config.yaml
d_shared_expert: 0
router_score: "softmax"
balance_loss: 0.0141
init_std_router: 0.0247
num_attention_heads: 2
tie_word_embeddings: false
warmup_steps: 200
decay_shape: "linear"
final_lr_fraction: 0.1
max_seq_len: 512
Below are experts of layer 11 (counted from 0) of a mixture-of-experts language model. Rows are named router (the router's row for the expert), down (a neuron's output weights, with its number) and show model dimensions 160-191. Each number is 128 + 32 x the weight over its row's rms, rounded and kept within 0 to 255.
After each expert's rows: "raises" lists some tokens whose logits its average output raises strongly, later layers aside. This comes from a sample of Wikipedia text that the model never trained on.

# expert 7
router [106 148 166 163 156 156  80 147  86 163 102 135 106  99  81 162 134  97 132 151 185 110 113 165  91 167 140 210 146 103 116 133]
down0 [118 142 128 131 120 118  76 127 144 122 136 148 132  74  94 111  76 114 140 132 101 154 166 151 152 158 184 100 122 114 105 160]
down1 [182 105 133 171 113 167  99 103 208 169 157 170 113  90 146 102 140 141 110 139 130 128 111 115 165 160 209 166 110 152 136 148]
down2 [112 141 146  79 122 143 119 169 177 129  92 143 150 133 126 143 147 149  90 122 156 134 113 110 100 124  85  83  65 156  74 116]
down3 [170 122 164 109 150 103 112 172  77 153  73  77 180 120 161 132  87  82  62 120 141 152 149 145 189 149 160  72 194 156 114 140]
down4 [138 146 149 111 131 144 166 123 117  59 102 150  66  91  84 106 127 153 120 111 130 195  87 144 106 154 106 169 161 133 108 111]
down5 [105 122 114  97 151  73 154 132 125 170 105 194 113 113 152  96 121 106  93 173 103 120 174 167 120 114  94  79 158 169 118 150]
down6 [107 151 131 189 148 209 108 168 175 143  78 117 138 149 165  73 159  96 162 186  98 101 178 133 144 141 157 114  66 134 154  94]
down7 [149 180  87  66 126  85 131 111  93 139 109 103 131 141 113 158 118 174 166 131 103 136  90 116 172 146 112  98  75  89 122 144]
down8 [118 149  93 115 100 171 160  85 121 130 140 150 111 127 160 141 178  97 135 100 114  80 117 221 161 134 112 105 157 104 138 131]
down9 [113 147 123 108 157  74  97 156 138 177 127 133 169 155  80 163 110 134  96 180  94 209 103 131 138 108 110 203  77 160 117 106]
down10 [138 150 105  89 111  79 129 116 122 135 175 185 188  72  91  92 158  99 101  69 150 136 149 164 118 123 159 108 108 132 139 136]
down11 [ 79 142  93  71  91 127 115 153 114 107 109 175 157 148  71 125 155 191 150 103 140  86 123 136 181 128 202  37 128 101  44 170]
down12 [112  79 121 126 195  79 112  92 125 134  70 160 168 126 121 156 102 182 145  59 116 123 150 116 115 179 101 142 101 117 114  85]
down13 [ 89  53 114 117 103 138 121 184 166  59 101 116 139 125 149  93  93 122 129 100 106 231 165 128 168 115  79  50 167 191 116  87]
down14 [132 143 140 168 120 198 140  96 164 106  67 120 105 146 140 150  76 130 162 103 181  93 122 146  92 100 172 180  86 124 143 156]
raises: "\n\n", ",", " ", "\n", " The"

# expert 0
router [103 133 110 117 151 186  93  61 140 113 136  92  78 117 128 143 106 113 110 167 125 130  98 108 161 175 102 138 101 101 176 152]
down0 [121 122 108  75  96  89 126 113 198 116 123 126  86 152 169 119 115 128 163 137 163 115  97  86 122 150 106 152 182 114 115 112]
down1 [123 143 145 154 153 178 149 167 116 155 155  94  89 134 103 123 148 142 143 211 131 148 155 101 140  98  95 151  75  68 102 101]
down2 [100 177 118 139 154 121 140  99 150 175 127 191 110  59 124 120 119 123 158  77 121 146 170 103 137 171 123 118 126  77  97 112]
down3 [127 131 134 156 127 120 167 101 139 100 170 172 136 119 142 104  87 127 149 147  91  43 118 102 109  89 211 172 170 135 182 123]
down4 [183 137 186  97 142 119 186 143 115 102 123 115  95 186  91 135 142 102 127 101 149 121  92 172  73 113 124 130 166 146 175 145]
down5 [106 144 131 138 117 133 134 136 144 121 101 105 116  93  82 213 148  98 126 130 145 136  62 118  96 129 113 126 175 180 162 160]
down6 [144 104 141  72  90 180 152 112 118 153 109  70 129  78 152 135 122 208 139  57 110 151  68 106 154 102  89 126  84  98  44  85]
down7 [137 133 145 128 150 155  70 120 140 164 133  96  77 124 166 154 147 129 212 123 175 141 130 106 139 181 149 169 147  80 174 117]
down8 [ 92  93 172 126 124 100 151 103 132 131 127 120 115 118  51 127 135 129 178 155 116 213 150 159 117 124 143  75 156 172 178 145]
down9 [125 191 131  74  91 152 129  83 122  91 122 165 138  95  91  85 143  45 108  80 131 121 125 155 102 185 120 162  94 112 175  92]
down10 [143 153 161 121 111 165 152 124 128 102  84 173  76 129 119 143 135 126 127  91  96 144 161 115 128 178 127 136 193  51 130 148]
down11 [154 129 131 146  95 126 103 131  93 135 126 125 145  39 160 203 162  94 115 147 162 135 110 150  95 169 119 137 134 173 144 132]
down12 [129 116 160 137 113 150 136 109  71  84 121 139 131 116 138 120 130 138 148 133 198  77  81 112  86 112  98 133  97 114 175 166]
down13 [ 87  90 132 145 125 136 149 163 155 109 132 194 185 201 173 132 154  79  86 110 138  86  95 212 106 143 123 164 103 120 125 159]
down14 [ 59 142 149 135 116 157 142 107 137 155  89  94  72  98 113 140 177 141 160 156  98 128 161 144 116 136 190 178  57 189 146 135]
raises: " S", " N", " D", " M", " H", " T"

# expert 1
router [ 92 147 171 111 131 127 119  93  56  92 167 104  75 207 127 173  96 125 110  91 106 105  41  91 199 209 138 178 151 120 146 132]
down0 [132  77  82  97 164 135 154 128  87 110  92  80  71  81 116 102 110 134 115  38 126 136 181 151 167 127 114 106 251 162 116 104]
down1 [ 58 143  97 126 109 127 147 133 143 113 130 134 194  84 102 155 114 109  68  92 160 106 109 135 158  98 103 170 171 170 130 108]
down2 [ 88 114 109  89 109 116 106 103 134 106 158  94 131 125 168 129 133 128  83 120 169 130  86 128 175 128  97 206 141 154 116 125]
down3 [123 174 135 135 160 120 127  92  80 173 112 116 132 121 110  79 131 100 156 152  99 127 126 165 159 102 152 145 117 147  39 127]
down4 [118  77 153 141 164 181 100 146 112 113 121 155  97 151 164 133  77 143 125 116 182  92 127 117 177  72 136  63 115 152  94  94]
down5 [111 107 179 113 167 108 151 120  65 178 111 146 124  96 145  91 118 143 107 172 195 114 124 126 115 140 171 132 101 168 109 137]
down6 [133  98 104 108  40 128 154 141  73 126 194 159 176 103 153 167 138 167 120 107 132 122 137 220 129 135  91 125 143 120 116 141]
down7 [ 96 114  98 126 109 167 182  59 135 128 121 125 104  65 114 181  99 163  94 124 145  59 113 179 141 128 106 127 114  79 129 117]
down8 [110  64  99 216 169 154  74 115  98 132  90  79 120 161 124 137 187  99 165 164 122 127 100 111  96 107  76 140 126 108 146 142]
down9 [101  98 162  75  81  76 146  98 168 183 113 116  64 116 190 146 143 140 109 114 114 121 107  87 179  80  43 149 146 129 167  83]
down10 [110  92 148 124 156 151  91 123 146 167  89 162 106 112 131 112 119 190 109 129 188 128  76 154  93 145 110 158 131 122 133  62]
down11 [155 120 127 101  93 114 151  82 128 121 144  85 176  89 156  84 146 139  79  81 102 117 123  59 157 122  93 150 168  91 190  59]
down12 [129 118 110 135 114 123 181  76 130  57  99 136 126 146 164 169 112 120 110 156 143 124 101 169  69  84  76 178 144 161 122 154]
down13 [ 73 145  69 138 107  99 131 141  92 129 154 177 154 157 132 149 116 167 133  92 156 142 101 164 156 173 146 148 110 125 108 121]
down14 [119  68 116 156 100 108 185 115 116 112 136 105  83 101 152 114 114 111 160 127 130 157  95 109 180 148 109  92 155  80 145 144]
raises: "\n", "\n\n", " (", " |"

# expert 4
router [121  99 146  64  61 139 167 116  73 146 155 178 147 113 106 119 131 124 112 184 163 154 123 174 128 131 147 102 171 122 141 165]
down0 [153 101  77 137  82  76  99 136  95  97 158 107 121  88  88 112 111 116  69 132  97 143  88 154 121 125  98  97 117 176 101 154]
down1 [150 121  82 170 121 136 153  88 154 118  85 122 106  81 106 121 159 171 156  73 128 160 149 137 125 164  90 145 165 158 144 142]
down2 [ 84 109 172 105  95  70 110 100  93  76 156  46 148  70 129 121  85 166 136 130 129  71 112 135  96  82 113 120 105 127  84 113]
down3 [126 190  71 238 139 135 144 133  77  84 156 165  74 121 125 137 124 160 114 109 116 123  75  64 137  95  47 110 136 154 165  72]
down4 [125 191 103 118 103 164 146 108  84  78 131 195 112 108 118 124 140 135 112 134 149  77 119  82 150 131 116 160 182 127 184 110]
down5 [ 79 136 132 148 133  98 180  28 134 128 155 124  72 122 144 131  82  80 101 160 150 113 149 186  89  90 144 178 132  75 132 156]
down6 [118 139 190 181 107 167 135 154 135 101 121 128 115 143 116 128 126 130 155 195 146 148 147 188  66 130 151  72 139 116  69 104]
down7 [166  98 134 140  95 157 197  76 151 157 131 166 132 109 114  99 107  98 143  94 176 108  94 134 122 126 116 127 114 189 133 155]
down8 [128 135 135 100 132 108  94 164 160 129 116 115 167 127 159 172 149 119 185 102 112  97 110  89  31 131  69 109  51 123 103 152]
down9 [ 77 105 113 143 104 169 114  82  77  91 127 126  90 100 140 119 134  83 102 104 136  84 106 162  79 121 143 220 170 108 126  55]
down10 [174 172  80 125  78 122  95 197 150  78 146  75 121  82  99 194 111 117 154 134 125 128 108 119 130  95 112  60  59 132 104 136]
down11 [135 188 116 142 102 131 134 112 127 139 109  86 150  96 133 150 145 109  76 138 133 125  68 181 121 176 134 163  99 140 170 114]
down12 [152  58 151 163  59 168 122 114 148 123  93  91 170 127  88 135 206 161  92  95 163 166 144  91 154 101 145 168 127 153 113  62]
down13 [129 146 135 144  93 158  91 106 146 124  98 137 163 139  95 121 121 130 140 122 132 177  82  90  87 196 125 130 137 105 118 124]
down14 [117 144 115 144 144 168  93 132  84 118 104 112 163 182  92 134 106 135  91  89 125 119  72 134 105 156  47 127 148 140  73  89]
raises: "N", "A", "-", "G", "B", "E"

# expert 5
router [ 50 141 150 148  82 179 133 200 122 102 132 132 122 154 126 118  84  84 118  97 138 154 118  78 120 126  88  90  81 155 137 120]
down0 [155 127 155  79 182 138 110 125 158  64 124  75 169 151 152  62 154 115 122 139 165 173 148 128 101 185 161 160 136 139 136 132]
down1 [113 151  87 128 109 116 158 118 100  90 141 188 102  79 162 181 144 119 132 154 127 155 153  67 124  98  95 112 145  96  82 154]
down2 [120 182 122 167 124 108  91 183  95 115 134  74 160 191 145 101 156 113 145  79 154 113 109 121 107 167 136 115 138 137 167 138]
down3 [144 190 131 152 142  86 174 174  80 109 144 104 172  40  98 127 158 104 145 225 142 113 161 126 138 131 116 157  74 193 143 131]
down4 [ 63 139 140 145 114  68 146 164 120 126 116  75 124 156 188 192 181 128 117 149 135  36 104 132 142 174 133 153 146  69 225 126]
down5 [160 126 141  46  82  91 140  69 160 120 104 138 138 149  91 117 122 110 138  99 132 102  90 165 123 146  88 106 132 127 151 116]
down6 [126  89 218 131 148 161 126 121  53 123 140 131 193 108 170 146 139 168 185 119  65  95 142 142 106 133 144 130 184 219 119 144]
down7 [110 121 145 104 155 138 169 112 164 174 146 129 158  83 114 105 168 104 146 108 149 122  95 105 139 112  78 129 133 149 168 205]
down8 [ 90 117  79 147 133 146 128 110 106 125 136 147 114 184 182 119 133 174 136 105 112 155 118 121 130 153 179 106 129 138 121 115]
down9 [107 113 108  93 143 120 157  92 172 101  88 118  67 123 102 147  91 166 112 138 122 108 193 135 170 116 154 157 144 183 110 149]
down10 [129  90 115 129 142 133 129 112 150  84  86 189 165  91 204 136 117 115 120  80  89 123 120  98 104 149 124 145 161 110 141 157]
down11 [142  77 173 169 119 124 113 166 107  87 108  69 152 135 113  72 197 157 135 141 139 116 127 148 104 133 131 163 143 146 101  99]
down12 [ 93 112 110  88 150  97  84 144 102  65 152 136 168 113 107  84 147  96 176  76  80 170 124  88 163 127 142 126 152 104 101 172]
down13 [ 88 108 155 138  72  80 170 155 161  50 108 137 138 146 142 137 213 149 105 109  87 144 120 113 132 129 118 172  97  88  80  53]
down14 [178 141  69  67 117  73 113 176  94 195 171 145 157 132  97 138 136 117  99 151 153 159 118  96 132 123 116 120  72  97  69 107]
raises: ".", ",", " p", " s", " d"

# expert 3
router [126  84  94  61  68 147 160 128 168 119  88 131 169  77  80 149 136 124 128 170 164  79 131  48 166  78 139  97  88 132  99  72]
down0 [114 136 105  74 148  78  82 123 141 133 150  75 164  76 126 117  73  84 144 123  79 147 150 162 122 118 155 147 132 167  67 126]
down1 [148 113 115 153  65 100 126 145 152 115 108 128 109 142  92 156 133 118  96  74 109 103 178 162  66 103 150 148 118 105 141 124]
down2 [114 160 176 122 162 175 131 137 108 137 195 181 123 159 140 156 141 143 182 136 139 180  90 142 212 135 107 165  75  44 115 127]
down3 [129  96  65  92  78  61  96 158 157 119 144 161 164 124 120  67 112 162 169 131 138  64 135 142 153 115 123 113  87 169 121 157]
down4 [ 80 149 113 124 124 160 149  79 148 114  68 116 179 167 143 129 103  78 194  95 163 126 173 104 169 108 164 133 115 117 142 172]
down5 [117 123 117 103  81 156 157  78 143  87 132 141 136 114 113 114 146 128 142 114 127 121 121 151  99 213 162  26  77 175  94 123]
down6 [116 115 101  49 126 178 109 131 128 118 136 119  74 105 155 121 108 136 122  88 116 150 129 133 129  96 114 165 114 140  73 151]
down7 [ 90 108 110 111 118 186 145  89  93 170 115 194 158 158 151 122 136 126  92  74  79 114  60 121 107 168 142 148 158 116  69 110]
down8 [147 110 145 118 107 113 115 144 146 116 142 106 125 121  88  70 136 191 108 166 148 127 109 120 169 144 127 144  88  79 163 111]
down9 [134 140 112 104 117 123  72 141  98  88 111 107 139 122 135  84 153 217 147  84 151 124 189 215 224 100  60 148 138  83 136 148]
down10 [126  46 114 111 118 138 109 109 102 114 129 174 178 121 209  89 110 132 180 154 109 171 119 161 136  88 126 124 129 208 138 166]
down11 [112  99 135 113 103 119 121 198  53 109  71 135  61 152 163 151  96 156 125 129 132 108 112 125  81 160 150  83  83 110  87 134]
down12 [244  83 180 103 116 140  98 124 175 101 126 118 121 155 139 152 184 135  85  97  90  88  35 131 129 105 140 143 107 118 174 139]
down13 [125  69 104 149 133  90  88 164 128 147 151  66  64 150  57 146 116 190 104 142  71 157 125 144 192  62 108 132  91 172 165 181]
down14 [139 109 101  50  59  91 180 127 119  95 134 149 157 114 120  56  81 162 110 147 155 138 114 141 144 103 101  79 171  92 132 129]
raises: "1", "2", "20", "4", "22", "7"